From a checkpoint of a small mixture-of-experts model trained on Wikipedia.
Training: a variant of SOAP for the experts, 675M tokens.
Below are experts of layer 5 (counted from 0) of a mixture-of-experts language model. Rows are named router (the router's row for the expert), up (a neuron's input weights, with its number) and show model dimensions 0-159. Each number is 128 + 24 x the weight over its row's rms, rounded and kept within 0 to 255. Numbers have three digits each.
Before each expert's rows: a language model's description of what the expert responds to; "mostly gets" lists some tokens that are sent to it at least half of the time. This comes from a sample of Wikipedia text that the model never trained on.

# expert 39
Description: Leading and middle digits of quantities, money and counts, such as $15 million and 104 people, plus spelled numbers like five, seven, twelve.
mostly gets: " five", " seven", " six", " nine", " four", "teen"
router:109086114134164127139122123133103151177148112166116135110156102120131106128120123142120140140073062088140133108126182150126126113140128136129138135132098092117146152127114087123150079124122153126124125158153138144111128139138109107120107150129127128142115118169109129119140134169126082128156146167121120124123122099115144140078093138121096127111183092134134124139169128099097171095126102140082135162146107150090182120184145169165145109138158154172088165113143151160144126126135118
up2:110139128123158129097121099138114137091084092127132130106121175177125162154133136144112125136134146161113132141139155121113118157119163171126136133090092107110174166078096089135102133072090127102063132101141123158160109119151122108125106147081156165120127133122069130151114136148097131154146117125128100092154123160130106120115137130142146103149191137132124131136084147108147111116130135132089125137139160131156101140119127119129165175112134167139166139098176133133117106141149155
up3:107054097102110127159182082130117152143122122156135120144103123151172151128144135140121139147102139106097142122124105103118137184166119154141114123124100182098101167125140135156116119129111169131128124110108142136108168144085110150118148121078086130083164088108161163151143134127112164122152171157120104110122133144135135138168125106133156128119129120112114161149104160110118167173129146099155151095130102121121121093125133135117112120161119080163126146108129134109151101112133078
up4:149119141124111130181148136139156111095133057142139104113127120111141102116125117112135161090130090151118161134121118151121144148107122091139130114119139195112140084103085136125147156127118085162103156118136150148145105134157095104120103116130108115107144131125163145183142168130092107145144173146127126121132130125078134100132138109142093093120091107098134161086175089107156153153153099131099132129121136097146156133160118150141155145147127098145117178102094125112162139150153092
up5:172134116131140106155170136070141146141160122147131142147130106121108136170151101148160111168129107096106107141135124125144085145157101123118150139120132176098147097139144137104114098133159118096104128125100157141154156080137118144092127112140120108133138118109148155157137146141131122198138116126148145077127188106163149118133135118141110169108128158118151152077151118144166121136118171136150088112137111134154144128140099120118083090150136106121107086077116125145121128074165116
up6:085109147165093101138097163119119101145125084130114106143088125122103098126123146143179132117120091130168144140131120130123097130102139137195132141104120155163111113086132110091146174099132122126121138119156104094139131143081124132154129095171137156157144131103176164116136106147127112141100105157128151169126110129151169121098140085117144116159139091095132153123167143132141107124158139126088106097083136090112151139141163095155135136111100129147136120118115094155151145113072139
up7:103157133112111124177149067128092160085129100129168133146101142105178108090124086117073116102148101150151127117149135127156155147124079129107147118160110141138116144092123133116152126135150088176119129127121157175146136153153136150167116173131083158118121121105109116117125087121082148140111146160126091121110112173120141122080123133155122087128110121128094136141104132136137147162107143141123136139152159132137122157151141103150136174120077110104109178131147139135138125129117095
up8:155106157141116124112180123080127134085117120128126114100161091131119148166136107129164155107170133152160115123133126113181144123136098137166127111135115111137107160139114147125099149115150121136134117125129155110116113148092158150112141151158116056154128140078099145158089100115112178153123147171152166102153153111116147117120141077118122147130141123161081130102125134170152101117137140138141099133188136120132107129070086145096141125130129169127131133144123154103102087109110118
up9:166126124153112113127100135134113167084139146071122163090123194120074146158093130181135130127146097136126117161154120124111124150156127102122132113136126138133097144167113102100134127124119151177137130110135111118113173162093115148136146131122111100127155098161108130161144111141143131160143088151135106147082178082169120112136134158158131131107136098136122129137136122153166080114178070166126119130100137103180112152120115162122156115130132126093146139140131106123128145110139101
up10:121130126120125159130091173113164169156101139126138117109134110108108160126154135161122156149080123117077126113121134125095133107078146122127097114152139131157132124144135168158137179101164092101102084119124103110102137118107077128169154084141118149126147127105111105153141145110149164133160110143110121148129098141101102161107130133127128095101137116118153136133117110099116104096148078152152132093149099120137124152101144135118110167142142161176148131147161100135114153076065161
up11:111100153085127121102127089115135105117165138116136147126125141127175085141132078140138169099138122116108183141112152136204147119136151089122136127122145138137132116129172099162136126152173129120132128131149088114084133122125144089134147129161129145171107106139110117130133129144149114128164092106133122140164155105162126126147107120157162103090106146139110140095165121141104139121141130080058176160126119100122123102132180147121085097125091133117121093118124115139110087118112104
up12:124140150143144128144137112130102107119146124149160172139138084129137124140081128117188100137139095145124143151157114104116125126092129080130124155149146133105156097184144120137123112118127113175148160084067102112111152131125151110154187130112129125109168140141154157099165142110121127161184133121150096123117111080100117092143174098123135112155119140114080100130098133150128109109133167137125107114152128188118126170153142130128111096146079149109127133108114112170126132112118126
up13:137102109125117083127171148121108140080098089124147106112118062144168112110104108135125114152124162120148160117123108184146150164109099126138131141139076104142107140105115139135111144137102129150075111095160112154107134184156122171144108128101108133129126156142104099178122136145093143124125137111149104097129112133148122145172098091088141114160135054127147158161143117129157137112171146100153130144127107114120167150133120130126163157107104128113109141138153157118143142114138161
up14:102130102121162090152154169159150121136143127089158133106106138075089106147112097106118136108140168118133130144133152122125191165139167165113143146166112091121137130106141111149109105143144128129134126069152167101129130142135135123152107118128129140160152135151088147169131107142186118136112084108109104120111144159122118153125085156145134103091109148147104180144164089109128119129107169121102149136125152141089153143106111144129153160133095107113136138113144169149084122147168145
up15:132119112111108185142104151104158150146140153123111146124109092107163155104133149123148111108152145141115140128130162133130113106119127123136112118113150104160110170122138122151145146112122120135110120122171210123132153108115142084154116102192116136122161114138097187147077133163160125111121088130113142115139077132091099155109146147157096139101104167119116175131151135129115123114087141114128128120153176123131121136057124100111094161141148168115156119129101154109139134118091144
up16:127163145131117099160122122145106116137122094097143147114131167166156132129137126109166107113148105103154113129153177123125118099121160154134127160112156156073094120145109149103119133093096133150149111120091097127104163097144103128154091171117133110156159133104163151180141119107109165116109184098124121163124115150127161105104139138123138144135163104159094122110135149110137106128141140175102107197131112100089110118151135069119097138152119147084141155102127121134127136116163121
up17:168144162144102139097094176123118137102127125104122107124152087160121159108129124107126128132087106161096135128141139109143133074139117142147145157108168112116120161138159111176142174140106126097113119112138153131106135111175151084150169131110099132120153124082136143155109112151149168096127176140114106112135094133141075120094108121077147144101102127156132119123116144109089145127146126081118169101094180114139128141152111146105083122142155155145115126123102140100159122127085145
up18:124112141161147068107114109116128166132118067132154144121190114132125143122107142134084121139105117102133159105113107124148119127164088133111112131144101153129087071112138120164124113105140135146101113082128132177120130120145152125155118131120117138105103078084120100135109133152160114154111131089110104111103134123187113096138131111127119120149095150118152180093081125157096106146107146151152100124125110110144124141138166130150130125162120159129097184167139169131127092122143156
up19:134166138120103132137098116148141148127143135120114145144107073134104135110123165082121123133162141129141116155162141109170129122111117135085155104120169102111103099129126089125102132111153133065130154198135141149106119145174136147141101093121143097116110105131104137121071124152110097119103140133152155127096152147114095122151159157075117140142141164157150116092171125109101089102125143119109146140096138163097101124124139108156108103126158113122108125113150119157140191157140168
up20:130143149109147146124128106078125107121138091133119108142145083127104151129120128094120169093122126080154116124167120171163085125144136150094158064132156127094089133121182110138123160140104107152143108167080134116123141097157143154127139131134167153153104129097124093101142140138154147084122157169148150123170157073145125107091120108144115177112137121101142139079153138136146116118125156121142116102133112125118127134102109102163081103123124143134157115118115150115101131102150088
up21:176091111109135134177139097129145146136121135072145105126096114108131117124138143158147140114153147153110143099148134103134177152194126146095128193135111100159143116141128110127083128092108162082127093131132144112116135129106098156176128103138105134109123095130111153128125159099087149129151118120124136139112159159135135147164068180144122139126170171124133108119132108104114108081160111137182133143109159131120148131100128143122122158105144097153096127112146131101090110142125144
up22:160156133154091103168138140146169132149140099153151147098152165153104161117178134131151141134101131137117083141093125112130144132110089136106123115178139106124135110165126117120140129102130130135148103115123123101190120099167126097101154103129178159127165127103146092145147157109148118125106120126107138132092139115111108094125131102140119121132115124135137082124083104125113132098105147183125064135113120146138154132119064136121121112114196142095142170118138149135127070114118132
up23:134134148123122157124118074099148119156118139136129154137132112185144133107096116118120130106111104089114108095123142151165045171098139089084128127111138139113118155091131145103101113124123136111127141146131101142153161081131092086127131140146161144105130141136171148150119138148101130104164132145140133136158130169154114123123131112128167093099136166123163119144103146135134152101096137150140113080132124150122137130186111101127133092159101174097119122082140090160135143108167163
up24:120135126118146164117106116159100091150121129132115146117126139096138186101077127134168140097107111179086099149142138157107114154137149125104119125140138121114116130119122135135133159155115137136178140091159120120112190118100138134165131139120144140129125113144141147098126133136192143073157133159147102163153097104144089129121139180138167094143110115130111158100099127134162128115126107090082130134133197143122149163098097114097123120178127151143149121161139135152090131115125105
up25:108154142122121147131105126176105109134135150125120149145187134140123097113161166124170149154104122106121146131111168126101137150144099120171085165184125120187154082133133111136114121102118137107111123130152120062110130149104115134134124142148082142114119130118159123112098092128148124135125117157114150153158124154087114153105111100104131112109163165116115094084143100073110116082161105129128150131118136145079138121165112149072125101167128133126113135168148127117097125117105136
up26:133148100136154133133112139139105130099118169127141130104091121153114117112136108136116140102123152123104140169151099123101158132106147152092101142118132114135106148114111113129075144115095140123193148169140084096146140142156091146142116123114142151129181103183124141155089139148082107086163135109122127154113151135169122119163146092141129149132152132131152126132097119127139151114115076133121099157122136108093109116136083114104165085122163119105129074131202127126134134181130152
up27:125094084159116115095129137113089131117170144133146147126164082125123120105154176104125142079126142083116146138134110140153143150121100126111100111158160162094091128134156098131162128083139119140122092119101150074139120125154132061103145114154145158120135120140133083134105181121133100116084123144112121156163141075169125129109128124152096152100103099129117123129101117142143124116130121101128129114111065133138150124141101138079111124184136111127127148132131168151131123134168101
up28:120099107078157132133181170099084142119165151146116119156180122114143113151128135111102092150130093131121117111152145132163119122128149131121100104128111170138107133136113138141125157124131132101127114134113102178133112110103132166050092128140107120110142125162113073105115110103110123114150180113128154110196132136114166123129129175093117130113092099163116153135117160144118146176126122161138120084105104119187161146113123125124117160113133101129085130123127117148149122141120118
up29:101130133161109142099164141153113145080099140153159140137137134068100147086156144141146152097114124120105086120068156103108108125141141124156114135146121170104127097153100106122154125155150152130139109159108132145148130163130126115140117137098111113145118133091124136125140124107123114138086125184135143133180127115144153094118096140121171125148083067124144144103114129119083104134170092106138105165103103117154152091137125135099147169144152117157151120152150118090171133145096096

# expert 5
Description: Word-initial adjectives and stems naming societal domains, like social, civil, health, political, often starting a longer word (ag-, admin-, leg-).
mostly gets: " social", " civil", " health", " ag", " economic", " religious"
router:085115096161118095134146127145161139121164144131134134165146150150092117147109143151131116146085094157139134163166127144116143142141156157118101147149139109145122119133122111100149163160120112200127134123144087122172096128141128140111095118090162130136107130096126114079157132104142112153147092150121170160161110153148118068136096136128118132131120098118149157133110144080099170137102073117092112102125093105158110155101124122144146071173137157149109119133134149139112117111106123
up1:118118136133113069161101118150126127151146130147104131154109131181143156100164145131100101142153139123129111119128149105118142164149123188144127106087156150153089141148122132107120128136109133134078133120146126105127119165108139152177132145118102122126119114148143086123120137134167128125138155090103115101112151089178148146093106134133090096162109126133119158173073106097133182103094120123101110112143167087117111114106066116130158157138153153137120116126110121127094104178108141
up2:141162097092101123135118155119114132165121138162076170135142149119116144174124176139132161118123147102145135110148135132121141124110097120148078103099152116177129154123146145086145124155137067072147105124120112161108113149114139144130145140104100083137137138146153146106111115157165150128154150140141113163160166137075109137147111118116112115154147135123112178134156137088095113112114134103152137105122123120119182091077117109133167096110095180115148107135146148115141130105123148
up3:148151155131087152144144107140110153159134082117141122101131134073122113140104090119146163122079114173130138144114143136099084102112132109148069103108118119129126136137084133144113132127114127110112125110143146133097155153147090143150160129098160108122145154107119100116100123147173157137113106154193128128122114101084118135106086150117144149116106141086154129148120112148141124186115084145121113161133157105102132147182132145116148105129181133118172143161134094107105104163149130
up4:111139148121134118154136129169120090128114133137135126128123091134088119113128141115123159168139096125134130154160150127165141148144124126120115119128140132118153153108121101129127130090124106094128120121080143179132162147089154128144127111115128104134147127104133176154171150127119177121133129096143107189097131155126134119086120145170138129155115120113122143161153114146130095095148126096099085085149128148145120174119136108164147136131102131093132032128080159124093179163169145
up5:119102131147105152133118109129111123141089130149133121155120124115129176104119172140095153117165125133130161123128116122194139083102201124181111134138165091075092128106143107168122127093090121103125122113137130135132152101151119116117121087126136148118096086143092131143108107160122122073129121132089142130127127154149112119177153165104150120105129148094104130129111125168122126093139122118146140070113122165144148099121138144125130181134105115161170090131167121140134145140122159
up6:139158106148109102139119134164118147150106137126137136139105140104101137143145131151165131147201141119103085145105117118122114113103154173121118159148128160129077087128209108092119129137103157145135139138151090145123127135134130158137120125093152129107119144083148127114136124104121111174122127130128103120148161119120118131138145121125132166158143124117132111076109098086128200111140120140143059100100124172108158150157109142133101154110156124069100120139143151091123148149132133
up7:138127121130117188116113115131136153084127099090139113139129155090133125093129120155144136132141092137172122129125143167157096164120132118131121098097149112150113119112139113201127119101183107173154095125153103067117119126129161128135151066119115126194122117114091113122143126092098134152125107118137107118162138108128162149091137146142142122111148121084163148096129143110157120120146093106119132119147142170111133105125135132084117105154084143099138124124118141128177122075152135
up8:129144099140134116117154118153119152105114128135143164157106166111121124170109088097163078133153149124122179117114128135176178140096135102119173153157133137176131105121091128138118122105135120121166150123089097151118104131100113132114120127109105097185127115134125140151140129133118189101189140125116090120160132118117147104161151146132140119076137182130125134138119123155095104117112081131084136120085123151130122144117158101120109101140087111132103126120162166175131101116146121
up9:147106101176155126086152151097157140139147110139074109109133117089098114164153177099179105112111100096091112138171169115141163130141082122108101104067123154144111108140116144112146109151114099103090143116152159107139140143139159099102094130136155102100141121169151094143113113120137143101098149111105170129128106138131156147133126144118139165129111128165102134170140117113109111130104133189101167121140145106103159155129124119137118122119126098145131111125102141180129132112145147
up10:128099114130158176145101081145149118119134126129120106112116119118185102159115096156190129082100125105140121155158125147132135123120070134166142137152127124159130132160131143166119110156167132133153136134104126103138138128102167128134093132142127129147114155136097092130147087129075092085143127146133102114122139162125106146166112119139138106100096094152176102160100158105093116144146130148120119169163189150097149100138124103120107143101112163103164127108132126119100106095131111
up11:101124119085065127132140102155103126114099142116144122124159119161100149114120176158128112108106142111159105136156138140128153141111153088144162123171145125120126122157120088085120166082116124100060131160127179126090094141128147125162129137140088107108119154119122140132109131166122130111100115121132138158087142128076083121106157120126083155139135145121154131109160156124211123105116147161161151120135129156126136135136110100111119122144155131142157102123101095145126152115115165
up12:089152132144134127118092114156120116113138126148146145088121073116156149106102134132130110175162131133116062117132088149076151114142142119170126141102144121115134113197125099145117094139139110184112134122139077146116111168116096148130094139136117145135157145124144126129143126140101122126104132111121145145127123090062116124140104139153126138137101114162160129094169121145123173158154118117165138146096135164118165130147133119106152104118181167133117104153115071114085125145134120
up13:122156126152149118150109138118112141149154155129137083135124117115145111091126102130156114152107113123087120117108126143131127126111109108085104090099161139134118141107105117137120121144134109131150136070077076123094072139125156089099098136082127086147103154123120107139116133145106162124144142141122107095109125132168142132136117133177129145184135129169115139153119158128174115107157167164087137186146160166079142155109180136116092104128159147119119126103144124124112136109169150
up14:143130132119130113147119120133113164125137165137159125143122102107130129153126127143151088105115146127146136155125129153168114094144138158128176124103122158186146173172095120123096131111177127129120098145094154155128131094107105163090137123119081112087153119103121115133115143123099108119122094145143152170155133106143125166124112115120094160115143152129139112139096151134123112108078137164120155187116136062133126144142147130089125113057132090120123139118140140134157057127141091
up15:141106142106138075125156129148115131112124105102105111106097173109132047106175138101125133102172135120156127138119091148102139145145151113143099178109116133137137140153120138095077122106130116105126122095098124108142119082158123127155134122156088129171116085129096117125148119125117146120118122097079157133164109131108144114154115147119100105139131139119156105161129159144162101148103142157146096153118141085121127111156085172147171121146140141155098152128168144170142120175132141
up16:102107065137097120143173121078126079147127102142108113160126134150118118108094106146174110125172117126122165139164119110108147108106126129152121070121110148125109152117134093148114144125111144144116153123166137185144147139144159083125133110125152130106151137122135175092129184143125098150127148108123142101120111150136116116148150088102127151159120119124130140121117084117086139141105158140133134130179126122137135097171113104144120121143152083131148126097094170115079174100099148
up17:172162128157126115122163132145121153106104101151135155109153190187160117168113105102134098119132128114079138108111125108138155147100139094128127130126138120123105127151116100111106109107098136141154137094162108073137145127148145104110174101123163120086141156105149087111133140112117094141157145164106089118143150092080116138154113147097132141135119125079119146067114157171133139086130196147138146124137146108104106086135151104138143156105120141140125120132155134140122134100134125
up18:128130093100102070099085073131140110120157131102129186091108132163122136102108140124138128123123150122113114161108128117156159127137138164131094128134130122165077117109108127104182114106154114151076135146114109154121129103179106117164129111167139119133146120089098061131102150113158174151170165121148106142142097162123152146142123146145081124131159148128139125116114093128154132086154111118160155181158148145150123132113141120100135144148103116166144146117145118127139120127126135
up19:105125164093124165135141127122157167160096115119123126081106111079122119146105171129136094120101145101128144079140144123115123130117151109149153114118128123167119124110119145098107152103146112078151159132150155140109106183178139160118122101130155134132106165122123099136133125137119092123165102147096109116145102167123142086115178118129157090176094147168169157110141159055103136148117115111172103149128128121135154093123145104132142142126149117109102138126159148125101110130147150
up20:082110125105118106148123151153128095120156090113154124096120117166080123108156163113131081142160114145140144094141138123177140167138087126130148132094139079128154151045146119159128130115104144118115122126111144157170121111133142116112118169165126109129173139116099090132132102119090167151143159137126156104162123118104127111115080087128123141163114157109121157126116125095133090146112143107135095140093103143164125122151149119104114180150121134142120142125142126173111159167127101
up21:089146112105143134132130097137153134106136122188116121112169120123146118110119088116137151110093087108126132133160143121142152136078153114078124109103107157116168137126141106077170156141133122135088102161071138106167162169151131112096136141115100173112165145109119177118108187118113106097103147108101125136071140122109136150132150150118119130094152125123118123139129131132121151136135108161142152110164133115143156168113096189104141141111119142157112117145108169136129096139138104
up22:135135134101074119093109126130110124130148113120141123102101120121169092068142114115164108148119109134108118178123123115093121103126121175136134132143099112160135137097152124151101093114152121154108161142092075102118112115110113138159155156146086123163133147135136160161085154115160148116129100127174150136097098112133130137155109140110120092137138120163132139150125139124184117151155105100120108141172103138073133113132157162183145145120156176146143110113089114105162110121164113
up23:150120094117118136110146103151114097133135107109118110146126107075140116138136137107114127153130146161135144142097139099077120132157130103168109078126104116145124050115115100135138097162117126172098142170130094110114089149137138172086130145157120092115117107126142140123112122155097190109129166166111123121093144124131107136137135150101133125175150122172111133087136077111132159160122148172143138104114089120149141110140118096151170117145114157135167131104110106119122123145176146
up24:142165100108108130104101099153154145123143066156118134145145134116103157127142138122146111131127162085114143155117102123086125102137097089182159094111134117165128162092161122120114125125138082177136120094102112085144156164108109083108178129113126137143135151142159158116156161155105131126157099146105087114131124122127135126087112102102154122154140107184127156144083091113136076156125139138105141088139117132121140085148135101141123137155145131132122106140149115114160150099101117
up25:136100105140078161122143081137175136134147156131121170146128134170157128084116131118142099148136155141146176092121100129124098128090134094145130067150096129125107141119123140137157111111148150110087136136130110128079103124136120106140133136140124137189101155148119111130142127116132166178141126135126112150099119116102158156088084142093080159088122129117166135106096109121164148095114144122141102115137112097139118080124151128139121119110122113167145155157140161163140127163172164
up26:146160087133177116121089105166114134118100152140138141136149153118138106122155112128167137148150095152176102133156151135133096096088087102096117119157134131102141090142181117120142155157141139142114180170140136152101127140117126114165146167109134158099112144125131174159101161098140130131112139122183127097173139111096105117131154143104099141104129108138138117130167116169112148175110095117076134108117135131137126126103095152117135142135076091122138158118146103138140145099136091
up27:087162088158160092064146113150134135120121158135128117118130115126146158145141183129108135140134094144133136098122103063113148129127137155147109116127160114133109098104098155136116092153121120104085137092150132105132109112114145143166159135124142119146118150135135148122102139141112181132125129085157143123104115142121112143167112145117157102132142121081136068113127176159094152102074140111147113137147157113158133104117152175137119127117139116170145171151146086075138101137122099
up28:137136107108137131103146135106067125220128128155150188109131156085109148138138137116153101169112112141112092150133121120110109131131137114196117125128157130144157130115104105100164112145186148135154110114137117120118135127145145141150149139148095103128141131158138162131126136123100134100120149174104132149083127126136124088121115164136119146133126112143121201117146126169125155132115101121107150099121113138149130088139130129103155129114149122124159125086153115102185086130179106

# expert 2
Description: Particles and nouns after verbs or articles, like back in "dates back to", up in "set up", out, down, end, part.
mostly gets: " up", " out", " end", " back", " down", " died"
router:140114155128152122127092143116134158134167143102100142152148081165132131170120180128108138139106143182180147123137148138101166099095161135151145149149118163113120087112100089161099138086137085156140117147148104124152127110116101118154085144101129143156100107157134103091086141098143107111157089131130139171121134113106142116103144093161147155125108145124137124133176112095117144107110115103108131116096119145157113163111107106145138124113110094088105113137152101147187116142123112
up2:139148089105095135117144181127131126135135125130113118114126163096081108095120111102101123160134138137111117126099082144147138131063110139133126104131113106116129167121146127162173078146126121140140082137122072075158164102129150151151147162155095097162122168158123103139111129140121131118133121116116132138104092131175107125133153130077138083108137121115097112208129126134110099128128162128109120141142124124133109122097140150110185155146129131151167115162153108105133101152132148
up3:076138139119130159137125150173170142155116115105104089128097119138143149082101113133086132112147124158129090150146118140131101092127122146194136132114139100126116110116152131146135119112113146135143117074157142140102114122139139181146146156104120161121096135133098100097113120143175150143120161157093130112133097145134122124130112206100125110184089108117127145155131140155116142138140149116107120119131079100067124109086129125115118101152135137127130192120177120134128131115160103
up4:121123145083163087165151161147126155172114112141083147137152151117104113139140164154171146167160154110072118113113157141110145117135101138157170098117113112144105142096133142132105119133166082153159166112104147117093142119180105139133143129074119137113146112094155106119104142097145117110111143158121127125132147146105137169150113119087169082152110114131124174115165138143101108101170145126128131123092129165087136133108149117104125125121106122163116137155128126143158162144120091
up5:110158104127137137146143146112122141136142122161123113110069134117175139133109140180140139141152131158084097107114109126121130139095088142095122123139159158146109106113138132108147138142156138166151164155078112182116119158132130107114102129124157170105121131094182162116113125044102115131166156137136119105115123157176140120120094133163081146129097131108124103129141117093132098119124116106116127163145082152136140087158132107139153137146125164112093152116142125100073130127121110
up6:141118106169132131110138078159168097100132166152111132135127167113151125153147071126110083146124112139146134126099160147112131116108168091133124138124116091091110117101124121118121121163133114105112137141097160115154125093138123158167067085116162148125154158144134116129116145159153140140129133094096134149128091159127134122170159097094172123138126158136124145158110122154098157159118104125132140147160161104120075115131080144140134101110141165174076145145126111117110178134127141
up7:125117111117123137112085168185125129114148109085162132103144133112104118155156100139139130108127128142129097143102139126148154117114171120083104156125111093122122109128171100146090112083112122111115130151114106116112119175114084149143125148116133139115122100152165131129090132147137089173113117119147074139163135129180156132116122133147169166143175170155097119138142091118120060140132106110129139203109089153102104136120102128115138125137160156136122118139122131111105169115108132
up8:107128138119092138105132149151133159118125096114087107091089119111133127093115129179135160134144169136128139115077166127146160083086120116173108110065136118127126177137137190135082144143133130098131153113161124160146147110137111127135125115104141144151130124138129127154154121113142108090094098129148156122162125172158106168084121103068141143117066157138137111137138116167139164152099147119136149115137124137098127142140130131146132123141131135133110142102146136113167109157124191
up9:138156153113161087131120131176168141114090115123097144159139142151107113081105089127111122171124124146131113093127151145143101144116134111128168124124113125180091161127123159107199167154148137107114117133139109134121128143058107140130139138109097131122143143072120089121147127110119163127168101125132121103159127139171138133121106112120156115149162105157106113108109115108171125120149121107129083141134120131144066131123104182090157173140175123118112155127100130114105136133133112
up10:106119137128127112111141133149143147125113128124154129107094176126130122151120073121097116148154175114103131130102143154108147100132117156135121151167164112158174124121119117126124119183131143132079137158130127130142176148110116093131117149105152092120143140134106184163137121092137083106094061114111133080119146166112142154125155106104123147151118148114126117164126123117085092129116106144132164145104166112170106131145089139161138172086164094101088153148108151100113141131132146
up11:090090086107128117086170131128106146112161146153124085139131140143137140114148145165139141164093130141103107134135116103092134130148126157152143095133104117121117147104133112150100110125132120103123087128157080137101122127143128131114083177099138143091136117113122132144100122157088157068136182116103121111097176113157161126104112084108141152143101097125154158102118123141180147145104115172098120171121104161172161107119141137112185126119156113115131131132127118112129129175110149
up12:139160152137118097118135137138093114086127119135164124117128135140162126110118174104134161169138103127113135114133137150099149113144141149142135143140166142180120114151141157101152133136184146155097105100108155130093125124123117104066170169115123093094087141121132075118133083127148127117111065120179121099132106171116089124145102125094115128155162105108154140124138121109169164178144152131149135102104113141108113102133130145138103097112126120115082130131106155130136129138115068
up13:132143094103102123088091093143135087131107165121105161135109130127136161162140101094123109159133134100125143109112189092150151190084177137120100140133144118137088159106126122088156118179104143167151141133158122124159139143150137127163100095158128126100136132151157097116141187101094101100119096133123127165129113134124137096153115112096122126138152114103145134117136119183163139137115088132085148159143129130153144119112087099120125128138141177139154097112146111113132122149114113
up14:103147128097118122136157132143134120134110109095138112131078094126071136142189139083124140151141124125114140081168157150153150120168084156119135135116167116146094138142096113120095132134133121127093139071168151141143112158127137140143140127121122150115137111118085094124108137134091162142087105135154115095146115160111090109133096151140117143170114157090073157141137166154144069163159133164124113123112113086108146145100143135117107110123133145138131114126160171150149141143100145
up15:097127113127155118153124096149125154144136121114118085156135095138103139108097094169137093133115148158076154095141128146160126127156078104117128101116144089136141110127112118131070113147113085075135132174167157125099128170129104128169107138149157125123105123140127108135117175122121110121123126155117140162115182149123169119139145163122129130137108131110132140123121144122097152118098088122113148131140194100119177131127146100144094178089184158095120131164150140127109118130122143
up16:133138125128139108115132123128084095150074121111114152152118132140112167152119164123120103087105143097142094180154184094107134177135120097120115091127196135099093143092113099128132129134092129114155110135144160148073097112135108160115121127148137117135141138106138159117161125104144154122118161115100144185135121127138165128088106142143161154112117114175123101096116147125095124139136188116157112138112125152134150094143104103091131133112136113121156138145148146123125144082153173
up17:088139149112107144111132107122125161089121145131145180124094162151126145121148109103159145154116110160157161113143157129132133105144113092151079100101148154112117162144171142147160120157137095108117147133126116118100126162079134127157141160132074136134086111168111105129140139132148190108103100098094085145103100143116101138125121168121138131142141145170145103177144139154144097163118134110083127121115094132160094098126171140106144156162093121122123128141120149113106139146086148
up18:143083144142164120115166119141123108076100086083092103085155115144126148144156115145129119140084101122154109081093146135144125185145158167094124099122121121138128117178107136106097127067115127123097137151130126114132109125112139134132161149138129174113140163178117113139120140152146165122128164132185082113117107196123122135107133135169155139098167107073086119139117135095148137119146136152115136133121147106124162113116130157135138141097131125120143135117151120116138121091135139
up19:098133126126128138145134115140140093110144123153085141130078151122151147095197130128160121089176154148130116158122160115139160173146144146130175158139122137148146139101138129136115129103120109126137131149116114110123138139106141116115136163118127172113131159078124197115164113079099078108134139175128130111107147154107132140170108117128106164125112119166112138105065152129097163113118133130123115144148119103101128116112093107120078160162154110160106127108108115126075114122116101
up20:137135116138138114100144060139116105110135157150125117124104112108123124208077116108175101131150169129094140100106131087131106154134138152137133123157131124157118160143112147079157136134127154099140100168155130157126130133122085100113145175109129098108158111125173161152136075095115136157171111131090119109162137087105138125113139117097142173081146146144121101099140143120125131189134136148133115105112129139098150150138132123086123126121155120136124118143105140145112106095158158
up21:146118101120114123125080135111122128159153160096126125142113144146189143101146107147190145112127149160083140137142127198120137137152140117087123139147105144151163121113102144112146079106119147103156104133144112149168113098126073101132125128144120117102166149101111130112133181088105093121178110132125093151113105155099140094144138123112116103089109118128121130090118092102106113141102177110151130144110146115131113119143103122111150141114123098143116142127164113130163113199146131
up22:157178157135156157098141134150097153081132120103176097109117149084170113111150142154143147122109125122122135149131167106085099128106142118101163116153158124097163187150133115117124130116125144138156138140118159149096122157128144141136116125121145116139139154104139169161140131123126085087147151135127115138114093113128102127138091115160075124145106114133136075140163136105136125150191134114100151150142117110130075139114120150130094160103077093100118131129148152066103127131112110
up23:108107144112097120129124127124147138119164110138132162120185134122123106098096146163096118080120069092137089129135148114127133120152109144160073116134092134076130139132169149189107179148115101125164133146116143141129126131123137132128114137105111107096111103174123138166122097147155152132116164104097177121149151164149131167132138133135142132129105136143142184086138121121140120104138112109129108131133103165141131133136132194129114147124076137096117102144096187108134134097113121
up24:145105115134141094152120127134115157142152119083125141091104154125144159121134123212147161137110169125127145105160147152118134159135121123110149128108142137097149150102122116156143177118180165116151139131095116182118124103157117150146101121134118085147148137085118133116129139140162121136142110088093103144112132123130148144123146120117158112146152153102128140119173100097142116148152152116087115127140119179166152063133107082160108116091139122116148120079129104109155117091145085
up25:097160138126097132130159107112065141141168132135120150117156109110108138067095125079094092124131146172110121146126086113118109125051126144154125120123124127101155137160164100103126095146111131122109134159150124158114153117136082115179131145149144094139122119173090118117101104135154145132124127111151118136109098146162149169146095138096127119176122147136124092148122127131153147152114096136142197114103113133128126152119091150105151127116122127114100112093131152147073136146141119
up26:141086162142135140126162177144149131159140106083129137128126156132126111136141091119148118101135125134121112135134150120110162171119077106095104134128128172107133088130127141141124132092139119159186146118205118158173133133194149090111170151109106133124148122134163120144154157114111130159121108095149137159150104168129111119151126147121129116127118106114091098101168117105124089112115136066131118120133096144175148119143119082126126121124142133132160075106119123117154139092117105
up27:119138146123145098154140134149121084120115082130137126094118089131115124113136152139118160112141127100121112108091098111108166143130106120080131136100140114116171183103126145094122110147091189143110135103143090130142106135109097110159149121121096102144121185126150149111162147138079163148102149119108126116142146105132096106136111099150139130112138141116110154104132083133163154178163156143127094081157139155108109134161133114128156164166141120184089147176164143136135123145115127
up28:157119097153092112158108097118155147104119160169091165128169110064112174113129126114160144152135154116115144121122123095120150141115109104120156126092132138098117124121153101160169147087139162108165100111092115119086147116094154131136108131167166126120139172139130145137125068103162111136132136118125085124100181154117165134131139141130139145107133147100103105136131159108152127094137161102135116120152127167093172132124135112130122129122163154132147072104156150140140094157121154
up29:137147124161174114131122158144145100116143106179135103100147147127122119111098166141122112097136128139111087157158135120160134117120110086133175116131105108085109082172142123134168102135097126178097147159157108152122143172123148090119133144089096120076142135119138087104118143151081122101136139135131105143109086129144155152125137118101154116155101123103118113127122150130152120069148135104151079130148148148141114147168096145100155139117120079111079157110146125153123089126138126